config = dict(
    hidden_size=768,
    d_expert=448,
    d_shared_expert=0,
    moe_layers=[0, 1, 2, 3, 4, 5, 6, 7],
    router_score='sigmoid',
    normalize_top_k=False,
    routed_scale=2.0,
    balance_loss=0.00151,
    router_logit_norm=2.0,
    init_std_router=0.0164,
    norm_eps=1e-06,
    optimizer='muon_variant',
    learning_rate=0.000963,
    max_seq_len=1024,
    dataset='wikipedia_en',
)
Below are experts of layer 4 (counted from 0) of a mixture-of-experts language model. Rows are named router (the router's row for the expert), down (a neuron's output weights, with its number) and show model dimensions 384-511. Each number is 128 + 32 x the weight over its row's rms, rounded and kept within 0 to 255. Numbers have three digits each.
Before each expert's rows: "comes before" lists some tokens at least twice as common just after its tokens as in all text. This comes from a sample of Wikipedia text that the model never trained on. Tokens count by the router's weight.

# expert 1
comes before: "\n\n", "\n", "the ", " ", "0 ", "0"
router:174120100110120115112065082094154122109108088159124157155103167142098171184146217113104234137184158103130119154173107113168073155151148089138147115153174108151137104080158121132166101097179135132102091141136142166102063155198120080109129112128049164093148130149134161162153071073110147111068068153118124116127109159108154129111100114097122027113152197112166103151154112173143063143083
down0:141167195113098105189124157156143154122110144059063093203152084069000114135099143150175105107138205112155121053169128147119108154090131123129125050124087133176131051151140132135089141119133093184086111079122106092133105150095175187145080131038129089184125090098146161130130162108108159153135154168123129111106113132132150102104138200103118103133124117162099080080132167139104141123133
down1:118167136177150097077111098132144121137104154158153117080166189159062109164153100123100168177181120095121192107136146149160145157125148176083195108153179202114095138127145143063144096106188165157174114136091099157114072063080181098145076115094140117105099098069134126112101113150121130118132182136117125143099127168129092088054182112135101151084128172081166148116126152111086121025106
down2:129144111170137078150109101103128132132049137131083140094109123135121135181149114135075114121153176163177131136064093133135055128124150159088089127105221078099136101148074152153125200138127102147135096123110125121075106168143123173092138116171165122123083121122138124135133092101118160135141121058119119102139127125145148193130207112200117132082163125148020173125086089135070140106122
down3:177112151176158202169067107150118095094135143115111070155188129165097052128123144145085104145141070149096056135135060153120055124168147177167134061161119090135133138062104136135114099189020104132100135157139178112097066171157136131095155154150139135111118112123149079128068098148116118134119120078127150083137127094133088186117133154137100155090077151111152182124113132204147119115101
down4:153131111096090196130140118115090114121113095142143220102169142171141142130177112125178092130181134084153166109178122097140162150146080105083114141133162083134144087109118095129107122158147107176134112156141056108160118076149128147105134080173137144126109071229106098100102186100127129140139102164194127166116162126144146192127163137094163095124137114088131124125155115121151077128169
down5:088108120101167143092150092145165111178090130123140156115129135159145141077082151151155105160155118131136149150123170142154138116161105138138121178104077173107171171127125141118149145133138085064047105137136110124073158124193114138124097051114112136134186066089112201132158125153084122187063139190171072152181199157138097130134062168169115124200105144162218121109097148129098153118118
down6:151132131117118145163125088198143113150105067140133195096142130187104150125154147114177131102133173074074055150160101175145162126106125069115139164107151132154153129138108122131118121126116139154126105095139163102085108133130172082124186158119128233141105067147098140081130125127153107064168177094119067151080094111156137112087106124139119148113095059116111045144133121098095150176169
down7:101135131189112175108131130121121159168181167111102072171096116101181160131161114149116144097108096187084183147102145104200141153139167122153103129107148171117093148170138101176128119120108114144149187144209176159171063174153159155162224156137147124175136093051159150134111155132171101104140104140113092151059117174096199165121090098133169091155098159145032141155088135130097187055131
down8:131121148087164109115135155136140119100156135119110137145211186084110137122169078116140156144123060098093100118117178059100150096125101086139077138200144102141180092134153116137110078137141084118077118149093163103028170098156071124192124070120120096123117091142174118179109081106146153162166083195121117174128183109178139120129094052108172105147122095143180172178085196137129159158139
down9:119139150201136124108114173113167100104039100124117144173153134133136116142106129070166116174116170138101147131160099106152128126147098140121094129172121116136126151115131143138124121225152124108155115173147151075137097128172082168118139116122108184065083176158114135113126127094074088134153147126124172180121114049179074103179115086093120121118186094170089125129122068089097126098101
down10:076109176089090163195185156166135159194143162072071155140092126096127091112112111137127139127165118154129083146133152132148130137114130136131210080130144147119130131113116099152163134110129127128109087196084179137136181151020150052112112116177093197095170105070188117107104132210132078136115084137103101081136125130068118109177076113169115110115139116120100134103099120140070114156107
down11:116110127115133155170097120116082098097099123144137105067091170179176152118069142144104202119206080171081113116123147074080136073164119162154139121155118129120144144152138183132116065153099146116173127090189104112099161122187162165126122142086105112127141115123162132121117181072112100107139188136163096114098171146173178088140100126183122137128105090086098140117126127136162087133130
down12:139130136101095107195087132083138155174088148173138126134151086079099095073103137081163127141187129153085133137144162173130174156016153152130123116151079126104091105148126136110108090097108158169121103074126179185139136130140086111143134118048118092106128102127174218198147095103163155122116132153121084173229109129091128139124143038136126132150130189128123045155100160173099134143157
down13:085118083130147120132164171142122122120155140055142092199140137084210137091121112149051152117079110118115161136153124140139126108171110135151079195129145155164109130192137094186105114136143139146107096084132088102108157122177105145119168090099089143162148102076117075110111145187142167161124141160162116125180142096087096101075088145153106144135114161128158129118181111096093162163181
down14:169142085093116136069108118080109132129113143105121103095079087123142083184100137072125154120144155183132196063117165141100121157130088150166145094093144184146127169117138149140078127078105114141074105147143125125100159198142206142134167106072064223157093134137111131156130132148122149077125125143076127097144145242137105151168092072077160134164114181204155087082127156096105111112108
down15:103102103145141129132114159161135131147097139212106118117067070153156057119071154131200167181183195125159127082143118099115090110161188103142126111118127118134207162117114117117107131047141156130118179099145102114115085099155133106129114140181098104082100120142158121132146099154148161112072150112200151125149222062138088166105129155110079111112142094153127102114131142142125128117150
down16:178109137077149098169198121123130083114129107121187155147133165143152166129095139127098130164119131064114098146107134089115161113156146124207101151137058122138070130131138166109129145117160077190128124155131143126205089113103147088155048191115097133134148126111103183077098094142147112110110087159139171139207162113163184145127106166092113124122123099160100164167120131117122130131111
down17:082157115139122179157152158150102146126170122162164168132124237145114115117114090109119148139132147083154063125140130121121141116110141120147129095143111111143125142142141200113189132161185126198098107145136089127131142121121151095145087166083143142115114167121132135148078099090161092140132138099107126094128147148177098075150106164123109174109161121136120132081148068107140123047128
down18:121154131205118115156076144176146152141071109128086134118193172129135065124123085129079188128107076148109159120186080128130084079144111166090139050189156168134114151189094064113142086134123172119198122185125095102142092083107149106193152104151166169103155136161130075134178146190111144092113118123129117069110103129131153115100151165125161195124124099150107199093128057110109084164148
down19:176160106145177080103125145111136118122158144111139184187140168117152135173115121109150083123192134133080134111062107094111139147129111183154159173183152145108131136206074137196206118114104152120119079110136085116159071156137145158142114102163104091182164110075131176131129184125151147149106163060157133161183171099110172136137096135112089092158115108166144146189090102173139162096144
down20:112137113110120139140158105113133130134182159131159106137127124130135121107164139113100137141130073099120145163195060098173117177129143175128132089137121177181168120114164084122169068128135106128176130149130126135081097106177139168108109120062090132186086124150119087074159137160153079120107094147118089145084136078119101103080128127072114093094121135117135174198131071130100133120175
down21:160168161135160135146108073111189108128202162121062114114182094118130093154115133156186125135125119147100133105134091116133154205145154171098130072093152164133195080111081129142115208110153127067112131104158193150087151157151118112149110142136122090170116108143175090136108098140106124164156117162087151195143179146133118116033163073164160145121141131092123081078130150163134201151129
down22:193132131080186110149150179073115175136150136083166119101123041143197179085075086099146149081142078166115151052087111096113133149139151215179063147138131165178101191117148112062148178119080112105086145076077124120130158075133151090189163124196072168121137170154176116148133101129081127069204169072128126146143109132147194150151140180155121118154132160131114083093131054072130043149145
down23:165154138098111088193104122120118087099113136124114095098113126084099128104127122142102124118134130108094141135111101137128102156160122102153115128112106119137155123127156132095139146133153081088143151130115113147147167144099184167157074197146070154148102083194126174160166167169137093157136080117089152122117144142144110100100057133132155177165129119109147126172088161115118166147105
down24:119173209124131154146125097106126145132166123131108129168176083153158121171166092106078082142112130111140133127113108163073145127129066098101074077134148071112153135119132105155118117151161029044156138116069153093109113182066163174170169136143134131178154177117086163180146099117129132116153135126124139135106094142103122138113140123086131148133079177148121120086148156112113083183112
down25:144123117166152136013142107137133120120136129136139131125111120139141128154104126132135099104159072133129141132140180159158142089120184145096104143133093119165136144099141097150146095130145175084125104138060074113071149122112126109134107129100170134095133180171126123134159102129188124133143102192142119122045137128136101110161098101082115167219113099148086113110188153134124085127145
down26:102164128106095116155123096135114135170155080110145154139169123065169097168166143156151105128164102148191099105134169109152085174133116070177122170070138122110166102096067136138123144090142142123080186081175142143176158103083152143085096163153083113156116178121071145089196139190126130170096097082143133156190154136137151108141108101095128156105192123134021142085112140156150149124174
down27:098127077144112161174160127099097095185154183144103108138199133092102133064173127109172130147102095174085075114108068069149141200105129184179138114133151108139122098171120131181113080082143102136072121093119127133096112078165060095152131133112149122123136163126168139091134074137174125176143099101103151161105184154171130099107155140127125134117168167142057102106082117193115176157138
down28:153088139116152162047121176100146121120136073103144140112132081110122119063100113137141150098085110131110179124173152113186104104131145113158133114139153143135165159130107107135137147123123148125070172090143161140072134166129139073090105171188093112151116123115170142080078123135116112139143137119155145109133140147103074157130026128127084165172150156195064118088096147166065175122122
down29:047139139211137127150070114066127129136138127184156139163190130130202146149131119089135143136129151094061173153138149156120127178171171149128106100136182198091133160162100111147146167120125163105095129133143118165131083157114187187137156221103124150121115173098128146133145173158151074088112157108102108121109103150112115074120128132067127164121163181134059104104109154116086157128134
down30:156107170091121166150109137194123189109192088074100127120113086172149117129112103156189135080138104113177115117137160158145128091158109137124118106150080186140143084132139132123122069119111152122127102155141136101129165093115110109112145126116193137044156096167192113145106014179077155151139124124116133153134092117162063149114171000121124160158119158130211142182112163106202145144136
down31:105133164148164152184140148118145100113152150107141122158115103129111151154055103156167111140163113101095130106113126111127083170152124158088109137119171147155124116184177124144167091136176167133129127139173123150130117118106102101216127070146098167107164093125110143098124164105157145102146162164165078162078136153122123133169165164190135124108106167068161104165132215135140127151052
down32:102139203072106114121168150180110180115142143077132090119126083123135169119156129148131111099085129098103120109062155099098135132120120122176102101158107118094098099126130132148136152121124107139152146113142168163096121125131125141111116160083067101101107105131103178102071132163087143113109104128159120115175086149099116093120098161149108065146130152088107159109139133133185154179141
down33:161138147124135115114085169161094076098115112130136129111131130093103145093216110176161145083121117153115110157117151176096127125195029118066112134065123163201128131108137142101032191123146113087147145131113152151122141111135141077133118053161148111095111120100140120124083177165098133191154084094132154120150063094107140120138148177086120192101149081128109159147089193146157111176149

# expert 0
comes before: "- ", "The ", "In ", " ", "He ", "=="
router:069127156122116152120124134125135144105134050157145082131198160121148136090150111156096107161098158160104152210148070150147099097118152133163109114135153066141151118147129070046149120164098103122194189150160207141130197146148139105122077134134084107130072151118114109155127094066147123129177195116147106068139142098086204113123090089134171086112163127172130162129082138127127141112131
down0:090195090117105155133201144124173150062125053107090188101147147072129090087099151130130148114135177110106153136095131062086166175138128107149113159106106130100045173158110140097107018110121105109122156092136116095157097129061171122153061125133089143132169174162168128086131156132112134170139146141145168134156124111135140079163169102066163107116114153129128097125181127110184089109124
down1:133079101154169151127187170068100189161087166138120086096097122069131176087147146097141155103104043148176099092145149124104128123156165139204130159128079177137195125130149188156135123103116115121176100080101180122227148127060133134142093217138126162186141142145083128160121127118075145087120131122203120110156125215106166147078133134095111155129164153103150158079148127121068159122131
down2:135160078178146120080074164116155120099097093133098115159103119104049105164106126099092151060159088138070108124108116098143078178122134129153192096139098072062098136130102077114113171078189118124146090151131115162145138134171183135109126114144122101170160129077196181116172138117110158099063104189091140144087181103077113106138174170131081150086186129101129160101094108082133117073104
down3:125085108140152160181141138076125157141099090152138142108103116155193067201101153061125108129113117082142153150114107120133114104064107135156047128080131132089122127109084163100127119147086184129081149091104156137102108111074101169085161144162088099120166111187101072099168144081115162152106120085130115121115099157180133169141116115079146114114105164110116077137176114148104118133106
down4:089128115104052151192115069134095131134094208112167146121062177159157113111140086173111133174081111141148169155130145156148142101144156103146157121123109161138078123151081118133139082163121174154134134109108120143078123114189097108162148135182110140102086072150143102150070141140105111167116166125148126121191100173094104151129083171141096158166189138170122127055145114116071141149085
down5:131131121129211170114121111123108123127131154138209109118150173101123146065140103165050102148147123096131176123123082147140147136138165092100100111092158133122081150141150089133196114115101108157164088154184109161114189143088114140124136118119087110119170146126133129104088118094160082111141094129158113138173133095163113171132094118115169136136083140162135117143147197088152148142050
down6:101121072200127176078130151132148135091104094119182134072080162170087142111138089144062062180137153116125165159139135130116123111149147143087203125195116115149142198147149123181117151064104185163112082111063147132175108138127122147192174096118085085117138126134118141154124184137166080146135194168160175162103073164145121120131139157065162146115077141185108136108135100151111135058147
down7:137110159116131166105109110108103156115133139115090112113148129101076169138096174182132123120138108169113155091121140067132109134151099162126126106083132081181146078153176122104125153169157108098179161127162057087120135155090135111066181106207129117114079092158142137193145111158168120116084166120082119099178116096142069178070106093155115170094123049113074117098139097098127106152132
down8:131131143160129146142177110145099141118190189154106153127127140105159114097147091134168128118109128174130109117124178180131122065165034121117131121106093162160139133118180102096122059114165113138077093204107146129095165123164123138066132177072113160124121155162150098120142156194150103130134150121167154180162150181128127137120151062206129070121125167182126170180121079118120188113111
down9:167147130048140103089209154122102154134126139107149044168134162121129102115102162138091175173071102128118158124122108133075100102087160141109117090116098131188142174141209123129165109127110155165204154118154134154117141111148096168117096146058108147172051107111128163160123075161136082123083117165102080147119124130078142160093161067116124073158135129142084157167116122210108149114069
down10:152102113129104128164109076127112164105114128146125172100058112138043107127156134135134129160095185092082112093184138121123185140108158142183128074170172115172138093144121145188118156127135098137165106155087116109133152140135151110148113141093132131117101153130111122186066165207121120113091074128138084146154083118125140101140078140078181112190112112207101169086185081134091116112118
down11:090131155118145102141156137136108164123125080113156099136129114145164133125107143103213139133101116125141149181166130088123091120126113100103119121081118138106147141117144111212119157144103159121113101188157149121113127153161116161135171148157102159165110053134112101098131135141173166129112184139097115114152110092158105193188136085092104125137094181182083134189182132165088168149172
down12:144182126110185102085197113114101136155187144167134057122066127147177100142096141139105162129083152095086157122139136185138121099124168163055190112113144103047091160132144126164152148034170133102163154166122106136141082152127101110116159161122125093139108162131114124055142151125105096159164104151073137148152129169182136161083116143155144078142129142149103057160171138164110152141135
down13:086113148152140083125119143140087115181153145094081113065136180118085131115141196173168121098129135084095191133113084129163154107108083162141164127101102124132171073160130198141115132188114110144155110124104139133142110178167032066053143088071052145087071156140141119143182149106187133034086148074184130100143139136118162125123112101153127098146102154118179168146092092115108157117082
down14:179167139143177132066156158059144090143105153141132104153112129097120137079134115146122116136081123125106124129092131155126119134131151095198082173071125096126194132076136117063084145092118075075176115115143139140121111056112111153107095152141130113029111095125137088118097097091119122081107144105093085195167079105074093106125101134134118170134158129073162118148122120118167131105116
down15:098084114122112071101117171102129156088098079110073155102145095151143170143118090165064109085162174178178089076097125136143118138118134151123175175160120159128146141098109104163118163133161142145085127164162104124137093105088111116141170146110099143128156103159105120158104062116163119155142145127093114149120106102137141105103130164130108106151093124137135104129099126144165152156126
down16:120149107111093159112154090144120115100134069121138161149075096143255143080105172108117118110127134109141089110079071147150087128108093109122147146119194181113094185127130100180116152135109091161124105173119144154123120102060119132161164102136105142124128120157159082109110137102082123187118092154141111094144112166117118134132164118155212157147150138128131172092142074194099147074188
down17:094100140165113095054100054173119124136115105110075091099084158110159183137132095130041078130144128080076115160132121051163107151170149114104128160083118144047082125140160170159084130112120145131146136121064137135168188089118112155105136167133173155123109159118185111188159134116108148129083156106154126120157131154096106169123129174171130100136167167134111132156098158096119154183094
down18:174166145117081143145111124055087115072071161104117081098130083070164143057184123139124052152103122146167175110132203101133121152158153130118117116163147166120150148119181078157118092093108116146149121197188166099108155147114110179181114171098125180084112172123134120151113118131149100108147117150158119112073105140125153106117136101087096109124154159136138128174094133162133111200115
down19:155166126160019146124138107074129100102128114095113136142132114140163191164078129096156163173124130126165180061126119128175168132159172115126058135157110100106116112206103151135068146111103182123143082125133166104115056145159138103087121139148176090158144117100180138116148119125140127113132086159161159145097178127141171170095081134177115080136128147108107145137141096081174176067120
down20:117148113154186143155073100134056144085102079124103131127062100092235118107199112160130132093131133111132119086121155135140170173100120132097189072156123110126168170104126143150149036088141147182117107129123069074102116161162151193100188105152197139152108114130178131118173169173147117167124060095125082124153180088083190142112090115119035107142134150122188085168094136161092143139116
down21:147136173172127130110135127098098085082107111157149112174129110113120122153116131093102149141042119157146088154058149135116076103105176116127158098138147088140139066123105127128138137166136163141107098128126127187165108087187115100111158129092167096082142103183131110149121145154126143047153140165129129108158119090146157164135164130150076100094105173115134084127192146145181054108149
down22:095177118123164167128135096162125145151122133118159137178168168140082112160117099173159069140125117143145112061155141140129119153136072145106098113101083138219146079127089198142136188163129195165168131082101203153173143118157115120153090092123097181139077161164113143128151150124110117124154112118060126134153167098091162154123077089115192058085118130110135108083091108105095084112061
down23:124133155179070145115152078150085095123111177135172061197112155128080127104097092087125150101081113090188107105102127133138090156096143133113146171168180104089169109121127121123139071098056128126106067121162112106139156110145146133124140107119112162095183155067164113193118120103164168135075150158129167116096145138152081127126109184108165117152145100125147075078108083135151107113108
down24:136087150149107210139103102097157136136118162131105116122123077119126195088099047078129124143098142077152143097145162052111191106177104158149210095117147130099098102161098094128116073171145170100048103161148129146170132087158125095137104197116083103118105101093090130172107134103134118125094089146115151138181131090194159137127104120144140109160161156133115160132177118105196142092166
down25:075135180089168124210158142152079223150202132145123138086123124119069116104123111166163164089112106100103078162108150087151151100157108132172146154086124117159073152106068108079173135225126116131138147128074120174104137143138104123146114124140151107140132125182181142164112179084113134114170158128043131118170161111216136082150135096186131121128138168145166088107074126133131136106092
down26:134109143109141158085139116123120102162131165172139137133081089152059138111114163142125151073134130158051083107096107133120137108106149205166128112061133155170117121132133171063123131129119122153094104094165120114189158128096109077097156109152123114086108123141132112158110142082197182119144123149136158123131112117196134114080163164165193162122164229180115126054173126113119071102164
down27:084162119121193170129132127143126103176093181156162156127132163082171080127125134153112067128119118128170077104155077154121157109173170119132128098194087165125078148096154138163124156081087126145132138101081145112130107093184173134151067112107156122171162104119090158108130119158118152150104148158144133111132096094108114133087133087129107111117106151126151070129132128208146143100151
down28:145066129120138110145137137072139159127191156059141120146141051121132127076128084102153121130141168155147124150114238158089140142048167128119166077174123088143101110138189159101115121111156133149106103126110080129063109138079126215095166139119101096176111117117094133133154172125125107131114074082144111184167131125103105093144103097134130162160133125126205035151197156066084122089155
down29:121107124102112121111131097165149172179157125145059125150150145081164107150110149102081101069145098136143114170155128109103145087128151121103118106140123130146147130074192105180066140126150134090184088128079097181098099124082058147139126169101143134086173118124170162127144160101130127177113172169155143155094133160135141067145205147099118190097100108131148055125097140131127076132174
down30:148204164145117122149121111149187125120064161117084136094174085124160138194186161067125173150102104097116131116135105115124133196146129158146153114086068120128145212153147134142115108063186150078163186173133108100071134135142119123174078125080173097143157113106100186144067175140121171089101107193126171135120086091126090135056173165188145174078133113171068152108071119077106150151143
down31:104096162133065179083159199138090169152088074130120111145087166118184165125137097101120200115105165090125145144122169182187099106157152099140128095078127126141134122102162126090111168151079152104131109130127079125116156132117130174103148148112110116157094129052124125161153167159145136170090140142111123088104146089103123173086171188116151167105171123161120099126119104114095063152185
down32:126118070129153127168149138156191120064194121159144115071150141169117112058092105136208162107132144116137166159157097148098143190166160123117112152138175091073062162103152147074079116077087108101146141144090173177110137143173086070124028127143118108111162127144126063108134114109162123143155144100088153105118164092059141149149106091111133125137166157152123105148141117171115130119163
down33:120121149104151157127140160078146176151102169103140118124103168121098132074166163146169100158136159123142121133135148157108122169175151159056147104139134130148153116128146183155162088100122163134051096134113108153161107100114133040145117121177089140120095091186122166162113186093135149090097165141144137139082098107144078165156167127126132129100065173157026127124099055104161124155158

# expert 7
comes before: "and ", "(", "of ", "in ", "was ", "is "
router:103114143093108151068055110171137110058168157135157075159107175143147073154137161137114135088171086112111108091104176155063089113129096124153174098147146100073044151140135069179110160147112167188153184129151097118115179156193089147139122146092109090163068134106182123085134165106145108099174089164211162176152161170121138157014158183175103121145143068090128130129103104140125145129197
down0:087087149144151177132124154130083137102152173121146112148160052210241103124145093095120173084158109127147109105121132169117144110129127117135166171067135136084102129110121162121067131113126166176133103131113124124160145153122098143120067177096187111094114098123172138127091122156110135202140136146106092060168162133129120101136109100129127100143177115083106105155090138125102173151136
down1:091165155175134146139120120129117140103122155146113156129080113072120119165146098158161210162159133093079073161136167153186131107190145119140117167072116072161132119181028178107127075095137166139164157128167116110131188113130138131177145131138125086092086153146131164161125153129103116138128132062148126111107139178174113132148119104115084144132136121134138108128100122117103171135118
down2:100089161129103156072119148151124137140089104130130096180120150190070094131110101123152168122087145185127122096127110123135071100118081179111186115181109161171154160088113067052121134160123176148132132096121143139134165136158110091200223125153093110139199103125193196159130130111121222149090133145117113112096093103155096113111140055188150096112136200109074152058126197107155089127080
down3:123186091115077118102135076179102085101082135114148134087139130124055157132179096120179140132086075095139129129041091097133084154073103163147148099117157139073136183121109177135107140126175098127104139146122113137087137130134216150192136152155160107112092134101136144142165121046161161187146162062135122123133166133147124124131120116093122128084141150142140153129201100150116107209125
down4:131064193101093087081103124154140174156121109085164155172188134138100090133111169153101075134185108105091148069089132091124155112129129177169182117084171117135145146112156193112169100128095158130098128174186146099098132122132167176095073136103117170141036140104180162086129172094131077128167131174137208113106162127164111143136124173065142128107159060191083103109135089127183166187159
down5:075041132160154060139165152159205112126147153112159152108147189094138124173155079093173168166125134147119149128179079161174122080103136176123191114154093145145099100175133087125149111104101180105126161099177200154149105112138088113128135164105149127085177107131126152144112116122123091106092194098129133114131109149166145127166146137187125204092132142109103149159136107083098099173130
down6:134166104100131139134130101170119104107196079116088070111148132119163169110068116094163085097130176090053094152099112099173124150101136133149116130123080192022172122102107093120167163065169152091071117113077055194097149087162150108177118156187162140150105117126129126078092082140127039145130083133085159136112115088085094114159101148103146095113154145194101121156138104205089138156138
down7:106126100144094105180147120156122156088093088113126212131135121149122164131073132147074128153150087081038107054122133144190075164085131098179049129101107136118141102087051177106132115133106150159114141170146116135155160131155172136139126160136084132102097133142153113104156150141104103133151131099090100150114053160151142170129122162111152131127132161158105144088161124101170178110093
down8:125137175084173113139124158131145147134139148158073120082072099117255149153160171147137166096073138123131095146142133147152060138171100149123136079118100149151182132115160146114124187145149105166149188136153137203153149095089085109096159152107102122133158076120174178144184076135136149159096135107128094147135080109109137116188140082133090150087132132120139128058118178148130073126120
down9:145170127128149065129125119122104130164109096183108112202133108127137103166175141134147129160129074136174156130164146120162140141160142122084098086147137109135132104045074050097151083177192175130101146144123138122118114150141184128141104094116065094155131112129117187176107157169118090062129111086097111100153141121133162218111092124117078103156152097107114116121136104095150131138108
down10:054157144142156111125144123117068125134099152105186156158160162106130136101114165062097148118124100100082061117133159144125170114133127144145143176094136078158153100078102134156190146066090101091180135084173126104077129152208140137116107132119159113136097100176108167121098093120117105156098082181173106130141183151102136086158186082136085141169127150049142184148128132190141132118147
down11:114156171149135145085093110167209136143146161142109154136110143103096147186151097154121124119112129164084129113189084136110135161060140154056122112147218215120116120133150082072097117157117174075156124188185171129123146121143153078162113078119120229138151075153115093140177114122134112139116138156144171151094078125121118136101163129100097129146109188120168128104098146125107134086082
down12:159118194125125150138087139132145139136086151180138154108114142143033101108135121154147141063110180095155132174094114139115148059134051186158139147106129088159060153174135140070154147116126132108148148183171158158136141187138158168117100097121145077140149136132178108136137182123155167178107056199167151129160110104141157093111100116151133152123138049081137117154142084144093168099142
down13:106075151119148131094100128091172151129104133117106134116145146098000092111123103112117109094122175154098121159126125068109180134147175171123176119159094124077088141153104148065130140119150171144087165107127107159129080103102090186138178144151170146165145108154132105158113153163094118108076149115146136111089182075150126124107117103181085125102154094110146121081135171103090166102154
down14:150151144107103155126151150091144141069143166158129121098051147117158071146110128126143093116112143130148145149093129105086154181121107064190134129107098151133153187192161157132082118059125142134100156175089145076146116134156080093100140108103116134091101167129100097109066150107111161095134141117156080150111137126118152157115120131118147104082142142096097100073121114148087090090100
down15:104122213129100143148174143140129145124090122118163109150169092075100119093129131137151054139168151107086113087187169123147120069121111159139132083112102141144160129167118085204077141131104119085093136130086176106113153153115131158169183133162107136186134142092100116142115116110164126154179099137143160089126104083128079135102153087112092071126086122134153124144150169113184153113110
down16:174165128137114101137130156131121142170158131155102098098157100119133146230131182109120208149107156172148159133120069091140140145110100125066190117117104084106104089128130129139156126106133129177104143135126093171155129125127178159113104102110068159106077183160174167088138184119130083131138103149098085151104128123099126134131152184200106121119190145119121238129120161069146119088138
down17:095137124118132143131115167128138119152131102107121123098110092170255118110161135131080130189100092119105098134167065139154110129096172145110114141066118143172175206111113131141166144151122125107147133150140186077110066150148109134140115186175097109130211092154127107169187100153116112180121118130132151142171120103190131172152089101107126129158087164129105154120112106128178093118164
down18:072054115135094145139117107099122174156097189182186138140065077169096092115121072120167180127143118060105071105114109147201105114097121160065158101153164126104099111154130138162132177070164143086112133119095089144154124125124066104109181094167147123087183127172065183100161140144104169087145130160082065111153155100139094124130116131094101153142130170164151105041116129138110165121177
down19:099129045128144131136128069117107107155128163109164111138045124098181144119114117089120162164077145181093136103132171127166215110184071092113115108117123115107104058123137105158087141109065168098128134160151149153123098099202142144143079158175167174184141119115082076070157127154171096133096109116161110185049172093150135134066109156112096110078132109127161120120147145115111089110168
down20:102096126058114071119074147122147101079148069153141103115162076173194115144106168122149118064162148088116117154149133144148115109127179138118169173141095083110144121154183195185093196138138129115105110177164174127137096082133047139110081183103152120163117098099094165128096148133172120141104133058107114144153103122131162123138088070111145130107063117105149126199149161105110095146143
down21:121119148154172103152127122150097109130150147096126145180191082103201156149126177075120114110184111147156126133131106119090131124098079155076149119127136135097072145107110186178130143113090140100119107154130142097117135176116121192095075152069191134161111122117140136149119110111144135133110120138113161081093110096105086104129157111144092171117159153110112152102132106133116093197099
down22:142104122171145116099085173085110129168140093134146163119154158069176107181123125129055138120085071113103119101127150105095173102153121196114145156120084210123103125098096114196184141155116168127121075145186100126143105102129081160087148143121129171075141114165058157169077165195124136166125154090089130151163170136101091133099109112159204098153185082154084130118125067142181154149179
down23:165128115140098161165133138136111125102114126129083149109110079073127131140090081146081114136068095166072093137140105143152135099141156156077203125136101135158164154167092106184136098131173090089121087108108104173145207136116140120108134137089156116107087105117067139100156107152092116119115114167175127082084160128119123109124155063097140096098116147079139035176109094135103190142113
down24:129147141138156087165110141128204113148154145088141130170107139132107051166186157151161118113113141178120135102159182133099161106139100190110087137102111123094131172171107155111162131151128145130158127121096129070124116102146159136107120074144127107047168092142109107123080105132166163184106121184107185055045082107126129094132132075167096173086102083132142160124127135124155159186109
down25:167142092055073136064120109154134083164119163141189134146109112088176147107132122087066163111188137094161153072162087147116117086101057177146098160100166162118098135111193118141079112122089094160152121127125118145107143126107119159105114099140135123096182146114124098112162081104108157155162108136121150115086150134111141085145155120160096176105093157162126129104163127133130115088131
down26:155099184116105110115037119112139124100099140086132129117179115083255138137138125076104116078133072143068170155131122145146167162085128153153085052110171154109162107159148099144156090116129147062144117109124123119147143168175193114098118140060105166125183114128121125127104090107113127150151095150145102117137133119162141099146129127096145157164117114168104134108092091139100139148118
down27:145056120102094083150150123116094111137174151051138088077142125136163113078123110127158130115107122127144163133118194143110141113195152069164105113136201188097141135133164132147131127072122121139145099110131105115123143135107132135176107097146136129125140130077085129163063157180102125192185129195095149150172095121168105146149154116151209097055132137095126167110110096163155157172178
down28:151139178172142088140107141080151168143094169175104090140095115144168158105127089121133186070117091153090147100110116150093084120120119121128135152160161151133148131116170134098077135096120111146126094115111144103184156160129148116087156100108125121144090141155120138118170132122165116106127080144089075166160136121159082083117095117144147123126111137182161125114124134164096138179082
down29:159155193115159128116119130186116158077154091106106151122034174139136140093157139133139132123114102103146142165110122141160146132098129092137141070095132118131156160138066090174097194110164123131105134190119060206115115178163185191151135178113128114087179191148117123108177131092112149105151143141169080158101093173173166069124118193097129084127153182074106196089117170139147134124128
down30:152142114162074085103104128096087090096176084164108126205136129139030132189088145082208155136178080120138086187158114126067121122145073125152106162121108174095181098111123096210120075167154070133161072125149137135075111171128141075130174116084104052166095100163093119148132100148077096131160067178155144118165069135161158140179148153070141094132036130161158130083121070106133193113105
down31:133127066131139165180116196181154129125128162093118131127131175121197096112133144137120157137112136147158085136127093130119144122154127048160161113139128166116104081117143103103122139078087150113095100133123119087179169108120168090082127121105188093134155120154116184112115140077035148108130160094090201116076154148139152199082138158126134126103163052072183161122179121127044157123112
down32:068133137100091059157090078098113122085149113156145110183131136107175161113179090186105127108120142147150116151102184111085131149128135216114146113188130111169161132243121136111138085097148134095141119119078104182174158142072132105132105145103120132137126084095179199147143143093104086112121112135065141126172086152146110137120117091105158160149126137103141145144156143121124137167130
down33:104086083159132166142081163200131152102082123152097145111111066110134131123124108097075121110147074155127103154119099164147134122209112094216130112133148092142160146117117129080118114063116089133115139165133103103163121132069115121118112171130070164159141089107157133155189088186153152140030130167155129120162116088096095131166104175143133159123122135143154157118139152109141159115092